{
  "n_layer": 11,
  "d_expert": 32,
  "lr_router": 0.00264,
  "positions": "rope",
  "rope_fraction": 1.0,
  "qk_norm": false,
  "init_std_qkv": 0.0352,
  "init_std_up": 0.0352,
  "beta1": 0.9,
  "lr_head": 0.00753,
  "grad_clip": 1.0,
  "decay_fraction": 1.0,
  "final_lr_fraction": 0.0
}
Below are experts of layer 7 (counted from 0) of a mixture-of-experts language model. Rows are named router (the router's row for the expert), down (a neuron's output weights, with its number) and show model dimensions 0-127. Each number is 128 + 32 x the weight over its row's rms, rounded and kept within 0 to 255. Numbers have three digits each.
After each expert's rows: a language model's description of what the expert responds to. This comes from a sample of Wikipedia text that the model never trained on.

# expert 35
router:087075134083126120144098064175104127159145151183171181101097088110165071116078080116114131137177137177099088122111118175087117175122183135154165142126085068158150090174155173147141188094126144166184184111112122114089111157129140111142113138084096169116121141150091165152124149154090114126145167142168149131150123178114081099135155091191206110148106121103152151113174131103140099170103
down1:113167156126112106111057152114117139114070157137157136131167178144183161143116164149049091111067104131087143119189150124207041142119160114119106178172098119132165089149091121096128132182151130097160106079124127144130188166089158144121106066108140137156105126081161112099130081154095104169131096157099161159136118128112118137161110101087124134060137135067140124163133105132109184145186
down2:114141150157078106151104125145186096140164093137088113168189128150044168163108134137093102153173140096113164096077127126162111080193085105112060188138128095145131160117129151078123133165100103177202133122206133135145132178113144114089065154159131101085126144112095137153125122191171124171157130115150145120114187156129085150138097102123133100094132206128123103114159127156111158109088
down3:089103132076127151094101190136114128155097158106148168093112170134086148129083130097182123133101133108103171082140083116156116128096129120108209152101119155162084143107085185165169177193134098078089134190131097121180144099131090177149167125105104178173133070164124130121180093172121131122115110126125171129103191105122116091180133160157094109136084129111136124176190099139096074101136
down4:117102108165084149069101147113171106099092136145096076072141144157126129086162137106135182115094052078099121165117121111122160117130133087102124153170126128145158087195122142141202113099091141120122077148096163147114137173098144147165141111132147157093141164157117144147102076080158126185103140132117162086095045103162145172102163101125105118144182178165126121136189173152131215136095
down5:092118125132136095057160170231156115132165130143122094111110149128086105113109099128095109152110144251093159161163133120088131076130083172134079109140115157188123092094107118173136124124115138121128151139090167108143163103161080146098108130094144087076143111146099114164127141129137112122158057173152158159104166107106184111107091078124182135164086170102157091153124109174140103098152
down6:147096151128165203175134144103100143194076122113080162143084150085219145138100141123136114130067065110145132125078072103155091101124103108163151113140112171109110057145125115120135110171174093138148123181185143150103079131099091151156110104100111048107081100131076144140151113088167122111144124155103126128167128162125150100125122163125054145132104157122156115091114077194138128121089
down7:145103113147146160110090144019161145126140184104117144128138142110133119099107133113136089118105104075096068150085158153088163173090148172162120116089118161165150159156114106149082134131122162134129123120135116136080126101078148102101163124164122097070163128147111132155203153121123169119116132095166159086178072113089138159101165110100126181215152155114102200067144137153185123121063
Clause commas and prepositions. Commas after a subject noun phrase, plus prepositions, conjunctions and relative words in running prose, such as in, and, which, during.

# expert 58
router:101098136096168152164066142123055081177140135134176147081118137105159125141138099117125193161121084124051108133130147138080109147072139117131177169134106074101147133156151144164216111067112127170125136074099130083093070125138152165162131108117126111063129118167103129072140150144070134111160137144170144094144100143074129114133142093158136094191101181125147153124141127123062081109145
down0:140130144132117146123086055128122133147141182133150115108067079127132083143125108068117123096104120159125119128128063157143134070138173089182109107123133067093155156133161114137106153086142143160148082101133141166144139093143187065163065045127152142115105093163140118139108099178163123161154177113143152078142176094100110126099136109176065096119145144144074149140137131197112060185091
down1:101123099151162132121106182136150177149113156099090156081094117106114097204137077085129126132080171132129147164108107148096108061175125092194113155144123138102189112119146111070174110090148120106151140122152169113099134155175100124155234114087165159130128119155134184118108153164224146120104150151095139109105150128191110118103101113104109089095140122178138140135160127201175136144120
down2:113128172139092101171111106199106094150164082178081138153127094126102114118144135143084093088179122150137109076136149113106081140148177137123079055073155144153193111123152165144144096140165055109141177167138096131191162123076137108127106085124149068128119114144078144083100088121114158168136176140098155179167148116133160131111060087119119140091133104142091177161184094119132126091125
down3:164171086101061123101128107179112175125115101152125071088092150188134133079074149127158160186089103107091140136134069128090145130142111121122105161131127145074174137147204129062119118140140220121108117152135150150154064139149099124080126151111125133199106155091099087140199154173117108091083161101119178161132163098100122101098144135104088130091126116106103132101144186155119111131096
down4:104066106126221117105131136209129140132146122110128118149124125114111104077073157099180070137184075144173147161095156070094112087055107194134124111098128134155145139093117123129086105113105159120170190135095156117197142126122142062098106126115135131117148143157074133097104137081112068122140075119111138133144120143150102111151108145142097216165137169152148122179154086143161112133096
down5:017112149164091101163118170149127103141093108116090127079102142143109147087165133109107148111134105115127155143150147154128144136158051109090072104167140156221078110094136217133111125076116069143153099100173084140132067145169137125093162170105080125101112094163165082106148181150122136085155108107097123114115152139116154116140121096177172160138114153092146138083153131108139145090091
down6:170134173155101131086078120168185159173125155134128121115112105201124136100151146152095157151097131100093167122150066146100098100126121108113088116119121125112136116156145171101208083158150078053130128118121066121093102066134146107100101151159187148090127155119121121044121136164161155103164149122134142197095119121072116139109123093147055131127064143121177165157133138151089135075173
Infobox and heading markup. Line-starting markup and field values in infoboxes and taxoboxes: section ==, list dashes, Order: Coleoptera, Suborder, See also.

# expert 52
router:095077193102134120149139113144103106153150162164160172129083159111121088136107107105136144115187133189078131149118173217086122114100169108157132133137131137107201115153131132109151176111116185142165167109119152196132144146142124112197112129109087126101143175124101147105117177175115115100193149125151159081177100160118093080058143119155131098110091129082186142085179083123100123170131
down0:130097142129093156128207139135135123133147142109128106085102162144131092185115159112071121107060189100174131102135096114121101157106116145143106128094177084127121178071140160074112127083103102160074119145132164112097178117160099199124112131107168091083111093136144149147176094134130026135174082127150109148132106126178101085104188137150100206122120137120170146098148153099089133078101
down1:102171177173126119178142152140136044145159110135103126174127160147136150098116111119172156121139080132180082166118148131124123103099104077169082117156111115099164124115152141162192054136141069140155095164129173139133093187137116135141016131103143090139147087113120164139098138149124207141117150087049143106104121182124114114161162076085109144104158151095122098130122143069122148152142
down2:104184138144086131074082068157076174140087123139115127074174115161155141137155156154105147165133147089122182148149195138110120101136094125138125066153134158086165146164117093159121104147105127122157110119103128160151063101136096130082175109154160153094166101125161122115123145127211124083077117104150157152122082170121129170075080141129138122172051084168127156149157052170124147124179
down3:144133143110137151107154166219149114167133145170145125079099168081139129104128082152124160118118157127094100121093090102142166112088163097039123135167067041188097096140117075124098124127113117064108044076099106161149046119169126172154094153149094149151101145153166148155120146167115136126137118059129138124109113112172113119115186148152114097154119082162116086136131115106102118139145
down4:064134130127172141148155102101154101125098105128120104122152112129233144188194077189143114136140139151150128094119125100130136106148166084149145150133163135142074141079196127090119080130110128144164189109081144102162129156084084119126108183096108153150172095081116131110168117096114127145144088179130120083148133143183144088130086138051088104112068119118163171130204091156107130119137
down5:171112152118150164185102137131060164145119117120145152075115143109224063129141105095155178157129133104154103136107163106129118141086226140157165067102170110093112093178118107147139136155142165143074116159110127163068124130108115149144142141098146143160182080110097067145148192133127081101128133089123094143128131188107131104174159160124132065115138105136146104136111122155164083202151
down6:084176158158137127113123124156156189156104140104120129169139096121132134160163161126094140120168126118138174066124140047145072164107075162162172168129085144104160124132114161181101185137138191094122142171117156066095090140139160193099142118140136151113118183127150137108064126162075096172165100170143135076138113121133122101179122118067134099149124095121161154183144205110116104075138
Word endings and suffixes. Final pieces of words, especially adjective and adverb suffixes: somewh-at, -ially, -ically, -ful, epid-em-ic, dang-erous.

# expert 62
router:103078192124103171128137116147121110140127157172144164090090183107176118145092097101151113151140161103101112081113108162131085135085117072181117090117121111199160113127146144182157158125109222156155153104136201114132134138169208157166124111109100113142157104170146128115118128141073092098163166139175178141095119150112134070096162111188162102137076143082147140110121126148106113201117
down0:151127124092053156083193094118209154151113109092129140153208103177145109087161085193103172138159145103195151139094135104124097098158133153137156136167116110113115172117119124142146134131151131121112151095140128150113117127122099104141161170142093141166105134178095122124090108118153135169067114117208144147096220133052105143184149118143103170114180172137112096145132171155173108148107
down1:123078101084065153093124136138148151097165148125108186135166130108124177134139120107077106145137126119098180050094084150086154155153144082167125134107167103200144168162157144117141123093169140145079169085127137067142127115127182133164183029126108137118160129120145161128051113163168132137120078106139168135069136115183116164125114116106169126152144119156104142100083130123161134128050
down2:128171158181153090112121129108028155133173137127105111082145071175103100098173085123088114103180118175172095172165147120158130162109187138074121112133105190084125169093148083158124155133127137146174111094180161090069107144123163078129128156144068135150079141129102140086115110136181146107124083112128158107126150145151073144147126091120092036089112090120120151157138141130116101107110
down3:101171101120177131123120153177175206143161089104108110128106121098131113096125124167105166138115084094129113112191189139142143127069189134087074124115174154206173125126085142101174098175111200141125112127091191104093146133162103088164125099039109124119085129125143124165094113107100088146092068085155117146141213132100095150143144134158112155121112112127112102136076142134132113141126
down4:091199158115140130107148071078141140088146179114095081077073125143144076130099086167173149105146163158134145085111107093126152147083112118158146132128127170078090206124096139181118232113146173110153147086146094119125121082130115184135097126155133129131148124112109135092171104128119117142162142096134110112101125088143155066142131122156091166139142150136043148198144114133142096163060
down5:185156091160117157174088132105122122146140144174108118010117163134101143134090116129120134143134137057108087119093113112154092128072171123158082126099119138113177069203115136164158132151142164057145116130138118126164159162107165049168148083162187181152161108124166125175137111119097121166140111109081113163150100133107105128113068052144133109112120148133145122149115096143145135087079
down6:138094131128079108126128112148120085172155168079134134171128193076183091113129093107185075157118103128133112104155034088143069125154133139114133187125110111163084123177065162108088131165092130132121159112124116146140140146059119162100076127122143156070136109068121101101168106098106091109138121096124093122126100137088118103156080131146156069144140135101104200127072151133084164186089
Adjective and verb endings. Suffix pieces like -ic, -ed, -ing, -ized ending words (atom-ic, ethn-ic, Aleks-ic, suppl-ies), often before to, that or by.

# expert 41
router:130138157122152175162141167146101100140135155134120155096072142092178096121130105117166151162161081110056110140111181155066091152134150143128151162144090086169202127140168152168174125065123121173136168080071101101072105134096138126158137109101109133063187105134159174066141126137118107079153142134201122095152079121112146134115147098156151150151083203106142152149120144141064102120114
down0:144155168122139104147078157111126116153092144128110173077114121133132151126174134144117125152138159119055164140072099077141161106088146142101115109112115062058149119142178142138099164090088086148090183110138138139145114146173142140163098151192192115181132102132151093098136109171072104136180143127140188144095149186133168158085122071109105097087084126144179132134184122070086157163180
down1:120163160155109099108101126097103132143168095149111112066096106194135135164130123210103209134155141132179125058096106091167095136128077107126155188129117133072041156106125128164102086148105100149135099106163159137095165156150132121091118157193148173165092113142126218165122151153107121155153111147117139124157087119203103150132076112107113074096123106144108087108136127147127115167150
down2:096106156110152131183093119109182118161107110081085119096135174183117145170165102190083135164153171144176111147105137143195119075121118150081116151137146118152141121145126122132124136083148142202076079071176137171168146148141120097069125136136181129109106091139162103156117135162154148123114210096091186173110089119078107134121135152171119074137152167083179082114174125134140093090124
down3:182077053186115096194099141144093125130179117112110122139163069142126119103137158124126114099221128102124145143084082113126094151140112072143117132139106089152101180179092116134127145121100115113142122124124174164096143189099157099106099139106142121136157090134096127152118164149189090115161088140069182156127135117035116092156127159159185089079160127090163121149126171142092121111071
down4:176096102101180114126128150146119095099088089129154186102112182121191104133097106181167113167093129158150147113167126160092135086143112052172145114142094157219103157106177152191210144125147167147147141096110143146091078079166135153131134128131096164128109104124167075141094153155121156131173190139116139159124094131086111061142124098119129086148146095084151161140128146157102124172176
down5:126099123141119130139087218140109125141161180131129163124085081118128107144146121199160112169140104168095114124135104082162097110151145139148140155110185108160164087094131132107138162093143162152089114153116135170221120116129143193096127166107121114095202171130112161194145123110046065124178131105184133081126120185131144114115150121117106166080132135146101146118128098124037126164102
down6:115147093145162079142121125093098139175098103127165126097135094111145172143126119174130124087146099174142159091073110128124080076059133108103073096130109131150157075165140125159145151124119177109057123168127100146083122173142106128122215129126136166150136192056082123118130122137098176135114114098135142133152068122141159134202148121118161126130087091121124102151131178183098141223185
Line breaks in infoboxes. Line breaks, table rule rows and section markers in infoboxes, taxonomy boxes and tables, e.g. before Youth career or Phylum.

# expert 15
router:079104168078138149176090119143066030152100141175180194063141136109170106099134092095168167162155142143097079148077188136118140146084115130164133156152108094147154116125158137144134121140123155143158150119056132112108118149134146106142103072118110160091147150165122114132133160171062133165105202162152168124124110166063114122136174135118179076134122152072122126127153131095128084160141
down0:113183103120098155101088185085096073126094153108132158152171087110076093152097102136179102144158126132107149129093112111119120180185149155137098192132118194150132111091073084171127117141068102179109137105159106099102154139125126139124129125100118149142039109127100147139177152144114119176133112132164133100209130134147173106098146094078151120100085117147170114046057115161144181126126
down1:116109152132169152169124175109110096120145112084133126092114112135170134168155102060175204150121082154117130122081107135117159111148134088109126135149208084070095126110113107101104129160151098157133158154125098074083167156088135137086176100124133157177090105073158069138146114107144117140102161102121152141128138132173178223088088184079136119093073119104143074144164139127068150104156
down2:108106125137135149115110151129140187134077073145122160147134064065167119128169095124130112103181120158098164089135125110100127194069132103133131112095063121112118166112144106152101079169133142171073108139144104120075077128119156099139095108149129103131029136142080049190092078134116075142051112151119120126093148137104102139124143172153126101192136108080078158133139111138173122116159
down3:160155144095109162152160153071141056071161178142157127117183126109139109136139139160135116163154144162110197162082088121131102142170091126121140173160150103098145120103117175109139168127105117048115135108124155141138109088129142136135096130105140154151092130151196188090175092091156135131139105173146156069151150057114139092134081123069167177124121140095103094151095161102029090090127
down4:134131152104125139130138161102116134162117176071089110074103093091173123166085116101096158093082108080114144149100217092085101159112128181123130147132161124164105118148079108147119101149122037110142137129112119135096111110106113059117106138111156056125106078132100156138140077031114073179119066088138125168125134103184146165113159121119107139105121111094116049112128104090115127093126
down5:119155103121150186103170144130131118168132105146174136157196130155091157157118107140156117111099105090126147144106153163201180172109139066156176157056123118116171167103125156128057142147121117102131136125063117137166162059136054142140162159153159114096212089136150074092106135141101147094086105118150138125127142150139113074161181133145127159159107118070101123088088138127125201113096
down6:141171181183060126165132118108158123101199108047117102122173184108066093128091094171091181150118151143160095121094115114129136111097100082133139134100150125123105137139112159159125149151141103191100151099133152209192158088102105177140091140118107154139112112154131119152128139134067101167107173110160130156148143134143126119171093186138137140094116102111067119163121142114067180073068
List and infobox punctuation. Hyphens starting list lines in infoboxes and taxonomy entries such as "- Genus:", plus colons after field names, table pipes and slashes.